{"num_hidden_layers": 18, "hidden_size": 192, "experts_per_token": 1, "d_shared_expert": 256, "router_score": "softmax", "balance_loss": 0.00301, "norm": "rmsnorm", "tie_word_embeddings": false, "beta1": 0.95, "max_seq_len": 512, "max_steps": 3517, "dataset": "wikipedia_en"}
Below are experts of layer 14 (counted from 0) of a mixture-of-experts language model. Rows are named router (the router's row for the expert), up (a neuron's input weights, with its number) and show model dimensions 0-191. Each number is 500 + 40 x the weight over its row's rms, rounded and kept within 0 to 999. Numbers have three digits each.
After each expert's rows: a language model's description of what the expert responds to. This comes from a sample of Wikipedia text that the model never trained on.

# expert 47
router:476563549459543539486494459483508452447543562535427534552519440452490447483447548526517544442497473455545549547461542512446520457552506455473440495538477551548565477457439554457443456540468501454463454489452483508476495518548466456555549471554446543480445454494442449519462538550453464533501536453523551471551527454459534448470479546481460540454555535544540538541549480554556454458528480475488533501500536452523439447529551533506526485536538541475453487513556449535446553535493490497559484551532552469474471552553482453559511505557526450461453449538465463502546551560457517506
up0:495507502468510503582415410521484531514519456512529490528531502448547529486493432547464563501467531523498523522494504511461520465420511546589442423543480517531520552514473509469478496518505570477496408522485477437539482433545533506452521507507472554508508498487514459443469523515493473522577511493415499498437545468509504527557425529436496535473587517465558484481449512527493441539499548534524481493547492490572436536515459513507571520429548591490522510481519442508473514595506472518490582531498511528565458538559455465506407504455490501509453414487452519471496443464474487575
Description: Word stems before suffixes, such as con, commun, creat, expan-s, in words like communities, construct, expansion.

# expert 30
router:522550543454560541455505455465498454455539532544485525549523450435478453500454533502521542485535534464552543552469502514450487453545499472477489529528478553554483493454439518458530455465468485470461457490568556459467487540538454454530550453547465550487462439467458451518464546538457486523489541448511540519550513468463548451434562558501455548454544539535548534525566474557527473484490454484473486523465551446471436450508555532451539481542553532460459503467556447528454551520439525500537467504538539444500466533555422455554489486543530458455458480556450456481530561394453505457
up2:487466551512538563564426478518464480503539507491546545514509493496502527517492534475550522546512575564485534492479508507462553522480571444470483516490446542509510463547501483504421448557445576480515479529584520459458448541503486578513466537545424464521561570517416483535469551490472506572479528509543528527496495487459530464531477558527532487502491556442507494496555539432511430545481505467479575468500464503578518460474471519484472505471498523521409444506468503573479493479558498478563443512491545589528456520509542537597618493484575486497522460572462466529476491498494554538
Description: The first letter piece of a word or name, such as b, B, J, Sch, often in Spanish, French or Romanian titles.

# expert 40
router:478562552454541541454517432487508446449522517540490548552533437441494465467448579505521545462506523464547543539462482487447481452513495459467453536544512549551486403458436526455479449477453485453458464495501560491485472540536471446538550471555475535519461443467451445526452527553455475545501545445513550471555523454465536460473530554478452553445565542517547539543552439559533454452509499451478508490486550445490431455504547543486539493539520546517460509460554450538447564533474507489499480534534549523478459542555487454557504524539542453454441518560456459485551551490453484479
up2:529538540403510550501499534461505487457480561441601533509460466462566500590496525475554489543473511446509530534541475456492505461499554516484513533519567498482582477526498501473505506479423486498492549519465504453417497489471503501578545516553525522485559440544514489482472484576511518516531505476531504415533568516473619489508488491445477538421478540447555493419543453483511553556456489459443522503549545443486563523534501506528554541505501540548425445474489478508481558551542527513515505486560583498499495595509485456526429493534471496506476515480480514537471554423471524447
Description: Non-English transliterations and accented letters such as à, Š, ē, plus colons, commas, and pipes inside lists and tables.

# expert 12
router:481555546457539543481492446494539449443514528521527535553568440438450462422446500490552546466517499472550549549461535489446476453509551471499466539537488558553433501470438542454529450477466494453443464498573506530466458529529458467555551480547520538502463450527454448512456519550451473525506537446528548513555519456462531473500524570525458549445550536483546538530552483557544470448509514444473495466478552449536438451504554527491546515538535540511450483483556447555450563467469508495533479480545549518488467534560519453551500526551539455457449573537461442561541544486450482502
up11:411481514525498449520522567466526477542467478534601493567532453543545529528531489475587552518474588534507576482512511448448569477496535454492442536513470503472530532495504552519441520586487456591425494490540452421545475468572496448495558443556481498507542452469418512497416495491474465453422477498502541556468473482483525485500437524470482502487498508493498544548496515457529505516476521529483522479467421457571443468521514542536480510524435526488486530448454532572517491505469502485562445483518587485553500487605443507511467495493498488466504530554500466467432559498502474500
Description: Pipes opening table rows in sports and results tables, plus pieces of foreign names with diacritics such as ł, ț, ă, č.

# expert 33
router:484562548459540541476495459483490448443536533524508542552561435449455452439450513488538546461524469453546539549455501528448503455517531460462433518538453549551439495462444537459489452494458497447443466481521477547472458540538462451547552494549493548541452462541465444503458527554450482521475536446527549537551524450448527466510526557508456542454553542510545538525540432562541462419521523461463495486484544455567446447525550538478555537530530534529461482519548450556447550490480482481530504486542545540535468545547487457553495537544547450462442514514457453540542548554455487512
up2:495494541485600480423558446518491498491517510436431502578516496501509586558498535463478502456521527510524497484464555499511472490494525484565538520507546473520469592561476483530462456509560512511492489494582553535518468501551487484519549477490556564503477501554521448542520530510514553516468529489522526462542508545493516523484535509565545603475450514501506484465549601555511477550464469413525491487463534478497480463471498579498527513473482473398522518419521478500434478488521497552578465502501559447588440516499483493487562586486521498521539491453448501535582410532487458430
Description: Decimal points, commas and minus signs inside numbers in statistics tables, LaTeX subscripts and braces, e.g. ".356", "27,865", "_{".

# expert 46
router:503562546456548539464504448489463451447516579538466539555519439448471453482445567504511544456465487450547542541460468490447506462517500457459457512547471552550535428467446565458462452509469499452452466493480543471466514534538473459548554498545446539491468435454463446528454528548451480514517545451519546473554522455467539457477480566516453547448553540533544533543551442546532462461526478440483510536492537454482437441527553538493520491534539539497453534461545444546449550531477485517523467542535539491481469555545491452564501478546533448456448480578465454469546558464450498515
up11:523513500470446443470477515454464512481478415521544432525512460516425536485523517487529523483569541455494558477450461487493439497400525426492428608570558490501449445522526503496545504507497484536464517554492468489473485556565464475484509542491428517466576501496531496572520423584502480474482505463555525562464443529536491504498466498425440509513487527471543515569503485592503507541539486502484513473438556404453487466454502488441572591498504518545519542449608528474517521502562499492522483516552527504482495529490524511483500460569465448487553488500483469435518469524476531549
Description: Hedging words such as not, very, however, though, may, consider, plus commas and word endings closing a clause in argument-like prose.

# expert 8
router:499565556448540539520484451483501439445540526514489533552546438446472455461447502488526542475526471440550545550460537515441507448472529464487450539535457551546434503467435532455530452508466476459449452493537476551450505533539462456539552467549486548518466442528454450490467526544446474519475542442527553511548532452463529465452516551501454550454545541456544530531543458557553464475507503480472475499494552454553443445523552527498547498530533546507448454483549456551447561483487552515550495477537546529505459560562508447561480492550551446464451514566436445543544543533456503532
up11:484497500464538505494491463516502432503413496490559522511527457502582486550480479470539491493529534448518501501462503440482507506393507464442507460554445502468538537505484512506600436505457494491534472436523527460497632562564527471515560443519469571522549515529500457589456510460522460462563504486517516474523534436398480504496501475477493489520527460530541531544592485472588456483474504478535471438518476552456497567462492558526426489499501515463455520456518441431518509497497526470501519464519483463503482500535512491535420387523493480465566480565566487468484553466497496558
Description: Word pieces inside people's surnames and given names, often in sports results tables, such as For-d, Ciamp-a, Micheletti, Co-y-ne.

# expert 26
router:469561548463538546507489459449524448445530508526513539544542446453404453409454468492512538466493556455542543543467564508448499451550544466504456516533490551555419496470455514460553453448465488458449471494547520526466465532532476453531545487539542541522450447518451457490475525536449498505501514443531538515555533467457532465467577558449457558451537538483539539536543440550542459436535490468462481469478548458559447471538543540462546512534524534476469490495560461540454553465472560500506477438537529489510454535557545459550483495542530456449442543536488459554534539515461524461
up0:496516496446515522548429481439462474454585465514520592498507440506439487524434514475557543449520499502459585558522527413508490446444449465512486504501449548542452511481482498499472530562529494516433430464530407429465482556556440540512480539518504546541555506466444470478493571503501487468462508462536515446505519497472516526588490462552500533478519529483557533524536482557508505531503505541499491460468449447420469480439483462450435493511517514562526505537541426466461553586536524530575447515510570598478483525491525467523482554510505467460516489530490553454505500514461554551
Description: Inner or first pieces of ordinary words, such as id in Gobiidae or ly in mechanically, plus large, main, near, in species and geography text.

# expert 29
router:481565554449530548473506449485490445449524556540490537556523435443454460474447500497543550463513513453565556532459536498447478453514524461482463502543513556549498506455437512455500450526464495460453460477487478497486479532532477447560556472547513549484456453503450442533454517555448443524468533439532550501566527447466535454506518558515447547444557540495546544544562462558546456458529500476461507482497558438515445449512553533492545505537538530477451476494558441559444556523482483483535481446537550504459451555561522450562520502544537452450445496536485449548551550542449528478
up0:425523524485553553478514568436449499455467573581501544506439526504578484433511503462528512427517521540523497484493439474490478483586572467494543506506390492487459435433507483464474491462512536520527457485491474473474523543499513504427482508510526543463399519475413497518447479499504512433468455495528527490452513488476540474476468504530508576511476514537543522525518483491529357486512446537528574511392529497474488504527469544407535490471504490541505485569523522534491470515547450489438406553543527489480505577494511476539482519525555474518508550502523456457469519531477438470
Description: "and", "of", "at" joining lists of clubs, places or seasons in sports biographies, e.g. "Sawston United and Girton".

# expert 36
router:464541542461532539469505464476501450441539554529500534553531443452493458478449498496511545430467496460553532550462462485449541462445541462480484525537533546545452466468444558452400450533455489451457464477492453515470451520537470457555545494540516540504449463524467445520451518549456475535518543446525551472552519467475535452556481548500455539446555542483543534555536525549545443472502505487473541541486547458498443449509551523540532511536516548520452497496536451552446556515486430470559505542532535566494462541555567461558546488541546451458451493531497454542543545599455490486
up0:565529524440540501522397456447600538454589548468512529512531485500484494555442573480521520439560530521484543523501466491527505443453500491520498507480422508550528594490483564474430561478485483467559487529503517496418460521453432517526538554482539493438438500471468511518376598478478503590471513509440530497479503453476533484581479496563509552529500494526462481440514572558496510478519468548479514469550522492477503501489509454485547535503534522539519537465504491527471416472403488516464468466494515485528447504535561491468558528546462535493454492537473506543497473508543508452
Description: Conjunctions and, or, but and commas linking phrases, especially in short biography openings like footballer and manager; also continuing word pieces.

# expert 34
router:507555545464537534506500442480497450458509500537499522548561444450429443485453495487515549474548520453542544539476573575451512465539476471529437518539409552551465476471446534459463454520460487462470463484552533466474515535537475451546546466538454539451464451477456460522475516535461465537477521448510544547544527474476539463443569539467468551453536539541544536516550456543545461454492481413470477435494546446544448449515545548473536508529530534432470520500552446552454551544437505497507480479545538460468450525537530460554510514544528453459453554539444459517539548453462548490
up0:512399485508501593551531487506465475438557546525510506527439483459495488603529522565470516465437510544509501514476456537464505535558475479529476504454511490422451436485465469493474519565425531542533554501529474484479503518492475467520440480519453442524460460513476457485434566537559519514536456519523493488473516502479541512520441518435427505486519547539466488480519571474512499514519489439459583501540492456540582443518539522493440447466613557407520412504502502462520535533427494428503561471498455482514474458545452485573526470517489496501492490553457478491465546488442489572
Description: Nationality and place endings such as -ish, British, city, town, plus military, Army, attack, in war and history narratives.

# expert 32
router:529552556459541553492500447470497442453518548521479544553555440446489464425446486456499553469525492436552534549463522504444500466523523464505441520538454547544462439451444509447520452535462484454457470496547531495458513530534466437542548471542441537509456441489451458510462548544453461536454525448515549584552530466473534454452558551516443550449536538509547544547548506555554445511496498454467530511480544443481448439516544550517534504527542534463480518465554453558444555477462520503530465469533551465474452551549515454557487490550540452457444515488476465528543542479453475516
up2:458568542465490546421428451455511431473521506494503545516503440488559531539450509479527556460527486497509490534454527589453485480470503475540600508510585539534462424453462430501479482431448577440490467468492484435533481527530507448454540459443593557534472455474534466457450533497522517512518476463516491464536584455503609497523498537581474615497494520542515527507513468547502507555493462552481451472469497464532501543437484475473442443538473519495471483498517500469445557521542519461464517467553509493511493477511464473486483502464560484556426441438500453490516528540512503517
Description: Adjectives and modifiers right after a or an, often nationality or size words such as French, English, young, small, married.

# expert 15
router:488561550457534549460495442473481442450523520535473540561536440442513454500448540480531545468520508446553545547473549495439504448580507462478454532537451555553504483460439533454491452508463491454442448491527510511477504526535468446540556454540453545488463441500460445519461536554443473530493544443528547519557530458469538460461536583478450552450552545544546543542564496547545478472489501481464505507488546444487438444505553531506538524532542531488452492488562444548446563524458483490522487521539548501461454553552493454556479509548521452457450511551442452483548556438456503504
up2:506585410532537512445503479484453509515511487541473509465566535457565493494426480450472522552557470494551505539500492487496494476501457527504535445523488508481453414488539511492590534523524444514468542505572593588479482457548455461494486504533589566536440483433526486470495569480478536530559456512516512475551538566451528504533479406547468520443495541485464532555487445477511487465524526490497427513473467508467505498545504561545488510499505499472548458399471478536424491478479402458557447594519494547513469542499476507538511526453487467473435512426499514557551496500525514526
Description: Periods closing narrative sentences, plus clause words like which, where, did, in, mostly in biographies and plot descriptions.

# expert 42
router:513562555448547539480501454462467436461532547542474544552529437449494457468456545446490542453476468467545540544457551525448463465499505464486468474551463555547520479470440507457514452492448502461453460492513516532472535531537465459536553463553421538503465443521459453484460548557454440524476539445517551532555534452470536462451518568492465552447550544535542533549552467565545452487490494511483496495500536450498449451512544548525547482536538550532443496471552448555448558465486516525533488475535556493489448540553476449560482501541533451451439491587452469504546553455461442505
up0:537524494492540478411556495490473500535541460507448478461571454535515498521469504514488547435516399429495445488491474542527388462464452439509469458504554557507523503473469495510518512582570501516461527525470563535542484552555502469486487435481481531468508555562518483482564521502478500557485556516565486549492498506504456466458512447470498517515521526500458485567474497492543400450494400551458561575533489516576526440560535497472588388499428472544493501525542458483441517494528479508530512470522468536491509531497504492502459560554521493482492490584467542460529421484500458515
Description: Verbs such as said, describe, require, contain, and pieces inside them such as de-s-cribing, in reviews and critical reception sections.

# expert 7
router:496559549450532545462481451475480448442538539543467534546572438441516456532450488480526542454528507461552532550457529496446496462499521469476466501536508547546476493458443551450519460522465497449453463482545442552471466533528461451537548458540508553515456435549463446499474529566446469535529537448535551479555530450479541453479535565517449536445548541526543536554540532558557450476511536524478526531480525446559442454500547524553526522529535535525455457525550446551447546516469496484581495522544547537482456549551521456566508509553536449459447520526472452569541548528460499519
up0:515525497481548535516470505503470463421539489499456532519510480443439448535528552479497451494467491470555520458458565546452573440430547494463479493537484534461514443524476421454534431525536525444499495476507445499518563549565475512424505417512529580452535523487485493494578475524468486522461512503505526469553506493472504476520509541626540472453629536533547482588417473544487530560520478524522490487482529464545506554539504483521460502468533476426506476471500459452474554514552564416526515465508512477520492470522449472456548504480516501484514462542449477461472589432501556525
Description: Words inside proper names of institutions and events, like University, Music, plus the and and linking such names.

# expert 2
router:508570544458537545457523442475506448455533554534508532553509441442468461456446557504481552436497553462545544542457500452446524458517496450476481542536471548545533443471443524458485444500452499457466467498501530487480487546534483456566546520550507543536460464450467450522449518543458463551515541450534550447554536456464533461486490568518444544445552539495540537534552495541518456446519450418479474491489545447489439446510555545472529458534550531496456530460545454558446552551467482480496457543540536468453472535538509456562523533543537454448449450564479458493543545524457499451
up0:507503514511517528464507501576493518505503503565448584552517514498563461459435449487509517507513557573561506481447506499516455554586437506586580544492463501514511517543433460532496454495465463556544502469515568550438477535511464503514491496564498478567457531485517467486500523539482517504590505466496536468539450508552489485504522562603461481497548493493500557524460504484544518420474488437490510526557551451465509549566494473527498510486552462497445495405588496423496602505517493463549496464546402521474429490554565532451512467513512535496469504491536479559438489520466520521
Description: Words like great, more, much, most, just, its, a, plus the first piece of a name or word such as W, V, pro.